Experts of a small language model.
Size: 14 layers, width 256, vocabulary 16384, 33.9M parameters.
Experts: 2 picks a token, a sigmoid router.
Below are experts of layer 3 (counted from 0) of a mixture-of-experts language model. Rows are named up (a neuron's input weights, with its number), down (a neuron's output weights, with its number) and show model dimensions 0-255. Each number is 128 + 32 x the weight over its row's rms, rounded and kept within 0 to 255. Numbers have three digits each.
Before each expert's rows: "comes before" lists some tokens at least twice as common just after its tokens as in all text; "comes after" lists some tokens at least twice as common just before its tokens as in all text. This comes from a sample of Wikipedia text that the model never trained on. Tokens count by the router's weight.

# expert 4
comes before: " |", ".", "–", ",", "0", " |\n"
comes after: " ", "20", "19", "–", ".", " ("
up3:179096120106152156143138157176180144109033155145125119095150108174184151099143100153123137121139134132138167148136098126136105167116124121136096149156159186186092212153077149170110107112081143165159189116176091112122117201156046127107124070112132165040066116160130157081115138143193148179126096135125125108154109139162115112194075084109160110133197201111112131145103123076126196116118156187164098161118093088095118136150132084087127116152154113097138120108102110140133126123120095077142123107129214134102118121078150146131114105144165097136129112185159156103129129093032133094123133194209107136161137137137094104107122085100087085139130085200145133094137134115149136134130114120088099142144177098081142175130095094132134081140091152138112094104084125129123123133112115
down3:166180244189186124120106170066144174176183146095089039150072151130056084125137130157097142173139112134096121111082066147136152155150098168085150133162123118138071104135151139173105180146135121090081100139161151167133132131136124146106122167095151098173164185134072107135102102137133156135151147094142124074074239095112136119143152159118163117164195124131061122133089116135122147108092141154130136084114144127134104111130100117116148088111140100173176134117131118118107123083120152104087120179122105108108070105141111130094171155112106115142132069130117146072106143188182135103095076147116140112095104101133132163145105176161109086167150119165078163162187083115100141081128168128058175144126152169157150095131153161129088130108151102084119124129110137157103149083102176
up4:118187169141127073127157127097150098119099150191139123125121129150052144124140139092151099168078102120147100144056166154152169131106160080165126133168190144132154091103150104106153159095175085161119109154141129188108098138078085127150115103112147161124110069160186124105099124116085158127121140126137162123138100151169080132150160087092170124206117090165121137169137172149170122128153176101148148090149112141067097167135086171128078123125077173082184156138117121140116136176104112089134138056121097141108150118135116040152127102163149115215058122131099130138135115148100161073190099123117049108120159140172091155105037202140167148133111202079113119082100144148106101130137128127131091160129136140161146127057143116080146135179086145162148112119139121109170157125090128
down4:150128127184165114127135106153147125115104143134125130123133093136217133123136103091124129151145110168121131121181070165158107155146072156114095113069102115216142180144084189139206095116125110140162126100127176055144179109159137135094124134065123091111160116120116041153095140105146139145135193049156119139127094097097096156137167127167138130077100174153159171117095061108148111155083095171078131107127154116200151166119135138143167163154056065086148143136066127079133142112084079154163145178156167171148082170097117167121132147145086129166179127141160133176123151106135106177093101137145126107140098114106075134089154078152142157098146054119131155108146071119136115116059095118100167103128120124082133090138140180146138125099166160124110177130108074160077133136143116
up5:067136153108179132097159174104127132173152138137130117150155155125116127108119166094126138149119108087086131165183098152131161238111180141145161162143014139143166109140046158183103178149123124191101107093140122109131113141130102089143106106119130096126138084126064160140182120110146117103146123177100105174113042082086131097162167072121088185135096184086141106178081127126100157118153130102134120114154170158120153113145144149141126146106110053168127089118134156103077144148163193202093128090086139122113158140116081100110105119158038103143126100181138155150089112117071088092150124120132148166106090164140109135078164099126173131172165086125151124147100140107121195152136080102136183131106159164140084132145130142136118148129093153140114151090152137158090147193140079
down5:136120120116083111099094123169181115162185103066111124175091126135160115077109092064107128124082137199132106119143076178139093161120198115086111162174166132121196116165150110071135150120127142144150090128103138105072172148113092124132099140128188188174106176099145123135131092053142092154120114109047124141120122169096164120120120132160157089119147145111092113115131171151099138116053162148124141109186162171128150108129156190165111108137187108135071134149061169101142124163132133157122114114124158141116084067144162166126147154120113107116103149169118150094155150119102154153178152139101101127159103106107109104107169124069183136154087150129191198100121090132091195138121118047164122165135096208102118105104143092102129105118149062117143126163058154149168057129119121
up6:145154116119087110110169149071122145164150143126152130126159169093117052082114114175086132117162139130150116100177176151087121182100117110139180114151124125121188071108112123119145133140151102122134127147093096161146137151128102156107158154159110151098123131162099120118071120087149116132160094159109167111126131173200129103058116092211095214098085143129076105122078145053113129151136082069139119160137103198130111168059170113097130122172101119124129148175118039108081089167181116104107157134029160180157116143163128174186087163108110131180126147135065175138109138134175101165181147087148082163117142130121142114085149138121127121125140155111139084134121090063054096139147111105084124150155137185096137136155108140084134123156145110099131069127111181135168146151087138
down6:153193104133073170162141090130097157160149144093190112194145137127146147108093156102152121164133147155115108154149145108133146035118120149073131173163086152102104159139187147168150140156140154121174123141155138147150148141102165169195130100116063117074084174112170104186084118108150157141159107156133136125169132082134174060162133110141125047112139121136085099117078102114118168150055105119101142158151144119133081107115123129120163086164117137137086101086150060111086133116189182165161128097157120145188098106164148111147141128107122127058126112203083121099150116139133110119113105120143059126143102162158100149138137105146133125177126074077150178165153083080133112139141145114049093106168120154130147160073065079110102102130096108095211088142143118134137161074080159

# expert 12
comes before: " of", ",", " in", " and", " was", "'s"
comes after: " the", " a", " his", "'s", " and", " The"
up2:174074086118128131159182098128148111115079077160129159173184084155138151147132130112100174081100100068110110162155117155119104108176158120113132044157140115135153058172116162103146148109074098114196135150178110145126095116148113085101154084085139110114124144154098129118105137087114104103151167120124107136121104167161133136093115110164098183117153150158142098111082141170150102098152150117110074163123156093111172092132114083117148133082107084120103138195094144139104123173117111131148124120124121143118086101109062163105140148089084112171127114253125141116121144130162109142093100136164112160052091123112135168196103123159151144182112118118133183105221126080201182169100196109142118094121155131151183161148117157109145105129042130117163156052125159107123122126119188
down2:109133196098141115084121111084101122091088111142100142143140141074125167083136152150120081142159135152142159185113134110106109133204137155077153131133124118094166049158107114138149160157196112096193132149145147096171069080172085117125092128187082085123110169133155149079155121133097132121173145062109152141149162117063143082121035167165132110120103097118131140173176144171087144093190134136151136147131116075085118146121116110133111119136142125174167154132090118074160085109178176059126203145102143171127097100147085103107142111101062124138174134145163134131152115106098131121144141140165137128087171131087186144126108132147166099115187086102163110090125166135110144115183094144119069115120178131022166125191140126153105120119103127090125128072196159121106161161105143
up3:179221094118136121129176082088155105206126131080142178134141110162130073117104171079122147134151092126120102133127130123141100176147146088135172160146130093067163069094104114100038137119109182150107135104164093126196118112189173111114120112111157142157098156166125098118172112168083106133120128090155148128110151142170109103140066094119182169118154135164089122176128090104122122093095119108111160152137170152135124119098149101086160181098124140127150073166142150122112102106171118176134070100110126118170148133140167140135083172154086137192168117106140115132153150092149133126191087114150166089098090150108095159053175216157122106140119137081056205144102079106092122064120154129165147129164081131132130160127141138109134106102089094113177152127095142157204121081100099
down3:094135103186176147092167156129094077146175179124087107131097147136153100092104078142123107109103080157161097048123096126141189127112134132196149100167113151183193175168114155158103100054120163092174107108147126171110128140130103151154147136065120134150133123108099184146178074138129081113155146107147134075103124112115123128125128085119159133108159088160139129118086136124158149171101198132204101165172137066086176094103160130139135035138078122101123111156108060143120132124141114153161159117175176127134161181127149166093153118169108145097200149152063149078134113120095141097108147124107142154108094129096070133118105126091094200137173127152168093099073126117167136089100107059103109183099164119162106194166098120125152132135077111076137099105108144117162141141148159
up4:109133079149109156110170135190139094098148172113153122065102136138145120152136146122149142163134117151153101141139149156085152096106162146109149119156109132138110068147079149187182119155087177077118184150167072137090086104133162128108100142090181108091151113189187108149186086111168099082128115163131117136089157097093137134105178107084126158103190195135091089101115120139102137068103139155109127146112104080059159095125152159118163160190146138161093054108124093111107147112142171179141146101161133151114126156093102110133066175182095114146131211126136088067117125150142123114101158178140186164133113155102156140160134138186148091092131142134064117120118073101135130188124061112148171161134147111105122181037149126109108143184149130085076118133130093099166106055105123
down4:147113152092101101093159132111154152088173124108163132123107112114107078148104143194124138111135122132133107108126099122119092088220185143156108143079168136131162128126116128133127139100129128161118151095152134160152096170049197105100099185125195162145143147170146147137116115082174095148144151148132140140176173174094107144166201113046081166142110099075166106091080118189100140142163101163076130143098065058128118164121150092110076034120091172156108111149148119105137041156156122204120123097155159157157114094102110136133125131112083096113097118163133129109080111103171117157147167166105129184166151140160066116101139168144115153151120151127083072132132154139114165167081092126150058116118142142140156159079101092119066140145106112193113149088108138098105168180127158
up5:186126163140117158084155139146100141122120145109073084133168160095126129119098111119128128093088102144174105104123095107106117151157141122148123192154109087080111149139171181095165161122117057162049191138148132105137156157164156112123112101132169115097110107136164135064137127106120127053102128112147161100145143162146118119162111107111033031128217170192135162138198102155110174124176165140128160088094156133106078195093169146133131084154122144119121112151126130170128101158133116087108100112122088163102121157093129083134150127167127091129112138125148128136073163129066113112138092146103125171115133023114129118168128121105149132081052162150073060147181086126166120104142180097123106134152128137148190097126177137080125130165205121170085153101165114140118112156131166
down5:142160170104127111099145096104117110085121065095151089089176112098101134129137189104154196121076091129084069175156121128142151171137116160145125173171132146165094155140173100168172089182114125138128095110154074123157092073126177174172134181157096135152076121158150107131128168134144117203138175172079149102160116111096078130173114175136094106133137128113097128074128131143179124142188148093125140102111165151099144126127069053198138059159151142140083114119087157140116117127188081111145085118117145158157136069164189133186110112159111146114177141143117120105153136109117100125051094105130213118118105153093165095120091137128074114196180140116122128124147093079119128076118101129130122148187166062112130115148103130095138132171139111200098079113119112113113157150088075

# expert 14
comes before: "|", "-", " The", " List", " \"", " Born"
comes after: "\n", " |\n", ")\n", ".\n", ")", ";\n"
up3:097114092123148121107125160106149147104156150117171119099106100129109101132127074140173104105105196101130124115102167132134103108072149113138153098111119067143130171154132198112139127107099105126134128152156184109156100159096123084097122123187133097115101097073134112067119181138135152130141142118131108198124192111101188098108172175114157140094124170134196165134110125099133124158111151149142152114158088141116081172152115088110084163115166066116141126158109163086054185093125127122028151137146123093109108153223178131094094160155141140124106093162184083126162107086146127174137069123108130189169134143164088098126139094111139110099063152095106174170157102112163178098135134112108203116164092126144138120140098106179109105177127105175106153094151181144077174100144235
down3:096113205152091109106103094159095131097149117077138164124158105141150163105172138141125118092139141154088153184154090103153102071129074157106073190188163165154183052174190097099141098138136138137098122125126097140122151142151124121159148101162109143104111164093147117110091098105143093184144117061123149159137115101115137133141134167190169097097073088210109108132126140137131130158168085168099144111093119148152138050111113123123114128127070167129146064136133153144139122114110242125188124099105099060163167140195130091157175096101126166104146122101125067093133102115193114163131145145128116145114174107125133147163108051099151091076138100110142111112130139120061148132167164156167141130118118101116112147097100186175074165143181131090166147069066107164132125147115132
up4:166160126102111126070096093169104105052074143059093118208081145147086129148127080139178097126161121121095151109168081112077169127171166137181188113102187178150074103078098108076153084144143131140146083165040074138152170102144150120162106153175126076144152154107087105114159093172140180125116109159126141099102150126081168160114126093164150103120154178119184153157174187162121157135131122158139119141138144119140146110133146123156184116153127136163159086111119099172107171168146113128110078124118153139209103166085117120140123176059173110141169134196091091100098145095148121096136109185089158086085118148145148189136140124095098143133072155161088141131096080120121139107090168087087122152141140175117116071151090101139096127153100108127090118105088173137137139105111158
down4:120126161090106152123117156137129123109149177143068096173096119098122146133073168117142143107155124077172117126129104109128139131124147088136176142069098209157142152137112114011120105112138108210165122145143119198111077117125092091119163176156135077123114104144087155144147122132183094149075146157115112111135121104138137115101166164166153149095095144119139125090142185148088145081143151163130148086090121128136097098156132106083184130125147157135122113090122141117140051116183120134114143135189117158038123137108070181088153094148163126138089182149117211114133165154080113178027165093082116144090158149157088129139139092149175162160144129139136136193096077094190161151177123144138109149160105103142183124073106070087125093100128153101094184116103152128120085133120132
up5:163122075078129141152072160179159126110094150162146151103095139116208148159103134089124044083155065160185057140087119130076134158105109120143138139160150142111108166120079120119126111130141083129155075147208146134129141159159079077114070158145183146098091111092127128125118115186107132085154111109160157137209140068149159120141104103139120088158114114141116125119149145148153119112120115095089149152173137128135118098095152085165149122134093085113083157167120149115108152138118089181100123149173114106134081092160132131155076158137146163179109116153105116073105123155190158154196092122207102106130136172150000123145124111126159160141118148123124097083154050146127062158187160108097137120117112127144155113107113141136090148152121156154175080092076132134137168158131198
down5:188129161165152118066135200130158109119138113113108066123158199051074196130150110096141096180110122153139156112165157112113124131109123163098101131158139059164041113101144137134125162181150132117135175172112201128166143110136146131149174148176088145028100123128128152146097126153107060217052121107157107069126114107122146133116106121056156149149106141103144143147090132160113121144105154143057104130140087150191153174108145125133124128147101128144117120132159163101090104097111144110119163160096121123138101149126148109126114101028162138118155097143099170127133137115132113098060146145128134059133121168083115156163171133149137103104129100129086123095194081149132085170095134168103169139179163163156099087183085116143172125114139116130138133181087171138100092109086089
up6:102143150133112128140128139159126116109137115197202145133118119119070095156080109134121125155155149153144125151086112114124112064202127167101101083133105159114123102153155146100121188150117148084105141136140117122075081133047144132160098143132163065144168170224141052158097158105093177119113113158122182130132165148105157198132163110163126185105130095175121181116116139055079151132125113160140153090115139124184048119139111190102173157112095123114073144140115128142122120166083096156110101148106098146139177161091082106156146135063128136114123046098104129110143144108133102070113069144089167081123138177180134128152217096127159179162120137113181062096126097081096076114123158142181099094135149102107150162132133145160116133104156174137141077155165122091121129123125164
down6:168129196108095140110174157133123150154116160098163135138130095076088146121154111146128143104169162071105198118151076110109099126100105191128120165102058154101147110144122110126155081140077078110118111095144124144120151169115122132147121165101136096108135121125140138081148108059100211122186151112064151094179161100190178165103161094089153135146147101095141109105193088137122117143130135123121129144139100135114071111121130127153130157071117137158097094057127090090106113116162122108141126099138099153137095089127164112102055178133163175093169041100150156163099089121072169150071080183105118072169184096133142136154167142097114136121169200184122131176138137155054093136115131162094142081124107129190124140169191159124117128181142111104155211125125168160122133147137099

# expert 6
comes before: " the", " a", " to", " in", " by", " an"
comes after: ",", " was", " to", " he", " and", " He"
up3:193163112147063132117074160158185131132080093093075123134127157121142160146146103095085141170093127136134110104144188153143107117052089136110147164165041120106108099146153115134186093161125140099135115107096112080098063152146165140205140053233141112132060152151131133201145132121100114170162137154161088119137157126156070157107127141098100136081101170089161109135102142126154110159046126120161151142130150120125111198142136101168163148135137125094126107085169123147124153141164098169119129158125101140083098117122185060123099084156162096173086156086188125103104126191136108076097101130126106154122117167159136120096146099119175110100118137121169100128096113124103110128133121144170127104149071113131169079166129126125119079123155201148193134137154135115083112135221107
down3:121139137196173164131139101117152130139133162144134115115152134181141178076070155153152087099188125112142140060129101108107159132161142201150135111112157130084092103165128183146115169104128123134084066159119138110129157109164147158159126129150068113114087112086095155068160081133163152118102139145150138084114113136076156093128149096154064139092124084144168090150161095112102151141087106065119124134123094201113144122057049088086131169120092083119163172179159093111138095082166162146127185143124063147177133151116145222125105135099109136138132157189080100135156160180088151153137132145105133079088164135121141060131155140164075134165122170177125092145131091127128153146144165136134121137156121126052068130093121152094090118085120081088082190180164150142102157118160126
up4:137136107127112183150062114049145125123103139084141160201144151104204144106082160109075182143150149123175154136125145131120132128177145147188094118173188126112174112102144173136171109104150072111124140188092122134123127096139127150158131054128114140165105066079126164049106137079100120172121112126115124124137134131143155111131126142143164127127176124097134123119084087096136183150084146131123127105148114106143112159149118141109154146052104154137135102084058122134103141145130119205115118159105105166100069153151162061152147142124200078189177174172153087087128073149111181161125161156124127104110136118134112176131134172133152119124146110119127132101145177103088133115105184110144093181117111160110066059080092125111123123173135208056045128126171080120121142123096084
down4:164153089124221169143153126123137110152129124148124137129111168160140149157150103120105093115103117076063122128099081123088135151061108090166140185131103137155161146131126146157037101143073108149153158134129165139170121127104090169127084153171132092129188139136118156121126131139164115150200124103136133120150093142067185138217094121109096163116076185132154164131151121102169157108157080102118093132202135156138128134117148160106112127128140099173154104148146224128133132112144123074127103132163120124117135137092134093106109167115157163132105116099173091101095041087118128062179137116169135169118177150155120112152060132090120115126140098125097061156136089165125111111130142085127148185044108145127109104102142138164143192056081125165119090056146167048102099124139161
up5:146142119132063176116179186147172138113077095104166150102152175134081129088140130153160163173120133141195073114135149083170086109119140140117124155077141185142115071123091170102161129154120106144130113137143115132117134102125188058156074167156145141108084143135134152026120128103122111190095094118141161122087128166105185182142102099127151102143101169168111090108109111143189134120164114224115127159087111104127069100162167141091157114170167107136077119095145152128079124074123129177085153102129109151102165088155123120121153116113097173100124114129132051219164147098136119069090104140160119162160045140127127121094104143139131161078092169170155160128077127154152119145181052137175120088125147161121130135125102139145141148161089075093117108138104123105094179107077116
down5:122174163102133113138126142175125160098147101134075200102096158079124140111090159211126130142109116171128120069159115101160195140109164098121114152156142132166110154128107159150115107100122109145112106020103170175129129093122156134118133092137136100118127155141135169106148087169100086135093095119111121106138143126044149127111119171132089164133132086140116091126169114072154155142194176059081202143124140130102143166088124168105117159114118119126095137141076178060170169153182075139113126129132150123116120173109064108210189111067168169138104135176126118139171069129133103108102124126149110167106150091058128088137121106072087130052105128131124142109126117223153127135182090181107154117167149146149119088175163157139087087136159152179096163118101129093135113141113095
up6:144115124099132195169099130131155123124109156132076113078111129092103113155149140164152131101144145116090108121141161069121197116154187103090103080132126176128160150151155131151104128069126103159142200154185087093066192045114113108111061124088134162086171208090141105126151100086111077124112122145138200117165139097186170171154179106098119089081170155088112098106160165123091120088060131108125116128135128152095158105144138205083076143139170129125139112096113158166085135130150167103100055121157159113133091133124138093178117123140140154102073185164086162126102124122164055139154169151115105149072091110106136160110157179092199108067155088155131107196130134136129165100153134083156138150126138098165135102110164172124139190145127143146121156118133128129152116092168115
down6:117066099129107153094109106116155113120168205138082146139052142084097168132183165147101125108092108129142186096115143156131157117194122107147141081122117097126116130162174099140110126086128124140176183113146098166155067126121100182146107137146087147114131067143152130134129174103177107108153120148131201165110148168093086091112107081098049111142101144052079133169165183116184118107177147132134141175154154145116089117105093110131148172144126114120138102178085117121086113162118083124139162084136143125097116099091171117104145149147084141110138132059175089108135104140169069094134163146119166101151156163120159198115175031135103114131138198109123188153098150085166105123093141090151103154157157066063141162157160095103125165144141122100142119126113127194127105138067197

# expert 15
comes before: "20", "19", "1", "2", "0", "3"
comes after: " |", " of", " in", "|", " on", " to"
up1:106101074118138149166113088115125102107132141159149138172109074209078193185199150150163117078147087121149159106144165153123137167112065095082166178130126121110132151118118119105157085093154117102166168126136135096129117182156063105115143146101145174083116139127166081134128143102166149123091133130158122100107102168192103161079127134092096159122074159162175055078126061115120143156133153129178139132125154070084143120150116066071071118104152180103114123160110130096113195085098095103174074118143100125101172106106135174165173166187180106100122154107081122159184090154119103128127148114219076111128162117114169145131123186091121138088157079124160121144145132135152133144119057119095175174163135101111137082145118098165094094141103156083157078117133118095132147162124138
down1:102101181119137122137173164141109129142112085107087117122112135055189117089079087101115124170066187166110145119116095027133148126129190144160117122134132172171182096172177151179155175188056155114085121143100129197111135082127123135143141135092087098176086130110092116182090118147161204092130132104150147146111090093084091087150135077129128111099175162124122171191132146101087152064141141159130112076102135136109116110189101185092104166168131158116154104095108192136122130126146117137140108135115138102172145161097109168110102157165141121167111119080162150118107118201147139119146126149110182108192126100116050139083192113144124111140127118120139109111129096126153128150114140140139153017091115147136115102128116134109128181181100150133152145151087138087118106063168088
up2:153163105136141172120147115136119150113173196150166153125139126159147100181141087118127109088111152200116193101151083117113181111143077132111172135100104132095129171085143131155134165150142147098105100118081091144127130118132142089113137142182203100095191121186105168094059128151139107128150131088156121156165089130155150127099108105142105148154128167112124151085040107062227168114170186126138073150080085106203120126112160104101152134080134177154116142159141129131060147110095124141074107100126113075125074164139150186077173183100105109115163150086148110135105092132138157165111114158103146130070096112118124096159173183125156077121063139201163096080122115089109150059127144111101097139098115145065091159152113166147149101139081112115171135133135147155107088101135113
down2:123110180155116108133154161085073159149130102123133218109139137055137048087111117102106071137074125106178104156129103136170160084183109172123154157135201141110104101105131118138087080068152122149173176097102167127123199099162137184078060128150163157130071079098151128167152060134095131133089156150106100070094143127138101150103144124133145134104132096158157111146163112084014085112099134102161143120145133107128139104119092122184175063156091089175160132134112132156137099144158176142179137184140087159123101114153118134138147127129154163116106170165106193171161142132161107121139177154128128149110158139107150134171109087144104145156135134087093164162177141119137117201150132167102118075088047072116110119139115106122088120087138133146117156117142167082116127100174102
up3:086097137122185113140111106117122137120125127121144185191152136166124198111111084165058113103139124128126141111142144138196139096102195164146136111132118104124221129118123151136149168175175171149159123163145096111117132040058122118087111105181139120116095186110110105119085159051075086089127133153172112120171140137073117122089138072144127129152096167116138175082052123118140099174123124087138105157140107165154166119079120139075173100144149072147111137136092137145158115120147105185173095127158138081147104183119175115137141129154100148117150094101133153078124158092088135130151097099115143193149158163112151094145117126158156214107126140113149102099153127137117169057162135075090074133115160062151110134105139149123130169106144114150167188134065132200144094068155073
down3:109125139108140148116140109078097070113149114133121143194217111202103077103113120100141140138056124095111120148101105096139141194077161140137179100196118118109121122131094100174164107183122104147099166076125133101174145117092146129165089124176114204099122154092109106167181101146142112137174105155132096111073141096124155114142137142113098134092195128172112191142163160076137149076217117194145133090112169141079172125180154151112134180121128093132131152113135110162155116160095118109118117173109130098075118105081090195132067136116107091096184149161104118179140113177132139078124181134182071167183152146106094177137075116110110122134084130102156089128085103106105052118152137120150154142071162145140118086124155124138137114122095122132164124101144150117124039146098154
up4:127125143101156087137092114119068161092112085140065162120164162080143114110132145159150080114171128151158126116103082139085190157066106131137096112171106050065170119129133149129174167139090131093175114183105075133092150154091127159150140149138090132125120153165164151119108119169141123192126108137183102083129119119076095134087131137115126140128104096156137226152187111118090122146188134141143131099120081099108122216154090159137129133126099157156150109117114092140154089134123123098173084119176158159142137069165088140141098143108043118155173110052136143166089069158181094157185117144101115133114118070094133146099111091044149077070116158148122155147179123128183154161157106161102150133112195126115156085169067122112121155124151119093138124120082130182151129093111166
down4:107115064161130148124130141117104166144129130067119121122131117120147111142147162138119111060163119154046113110094165113131222155186150041123115117022088154127165148167134154164140157175156117153149151163223133093122105135126158114154130152106145155193102111123134132164079082158132110116168137094134092144085190162204102135178136140160125147139062170110097155114117122122151116127049165172135087099148106164180131157151116118147147128107132112059156121120110138145144157114083133114123134118113184151111124151199176143106157105093100120096142062113181115145143105147109143117147083123120104108100124126143126146138086080181136101141149091149179155089108129111108091128112132053129130181085128054131094116214138141092090150113072119122111120177154170077071112087114147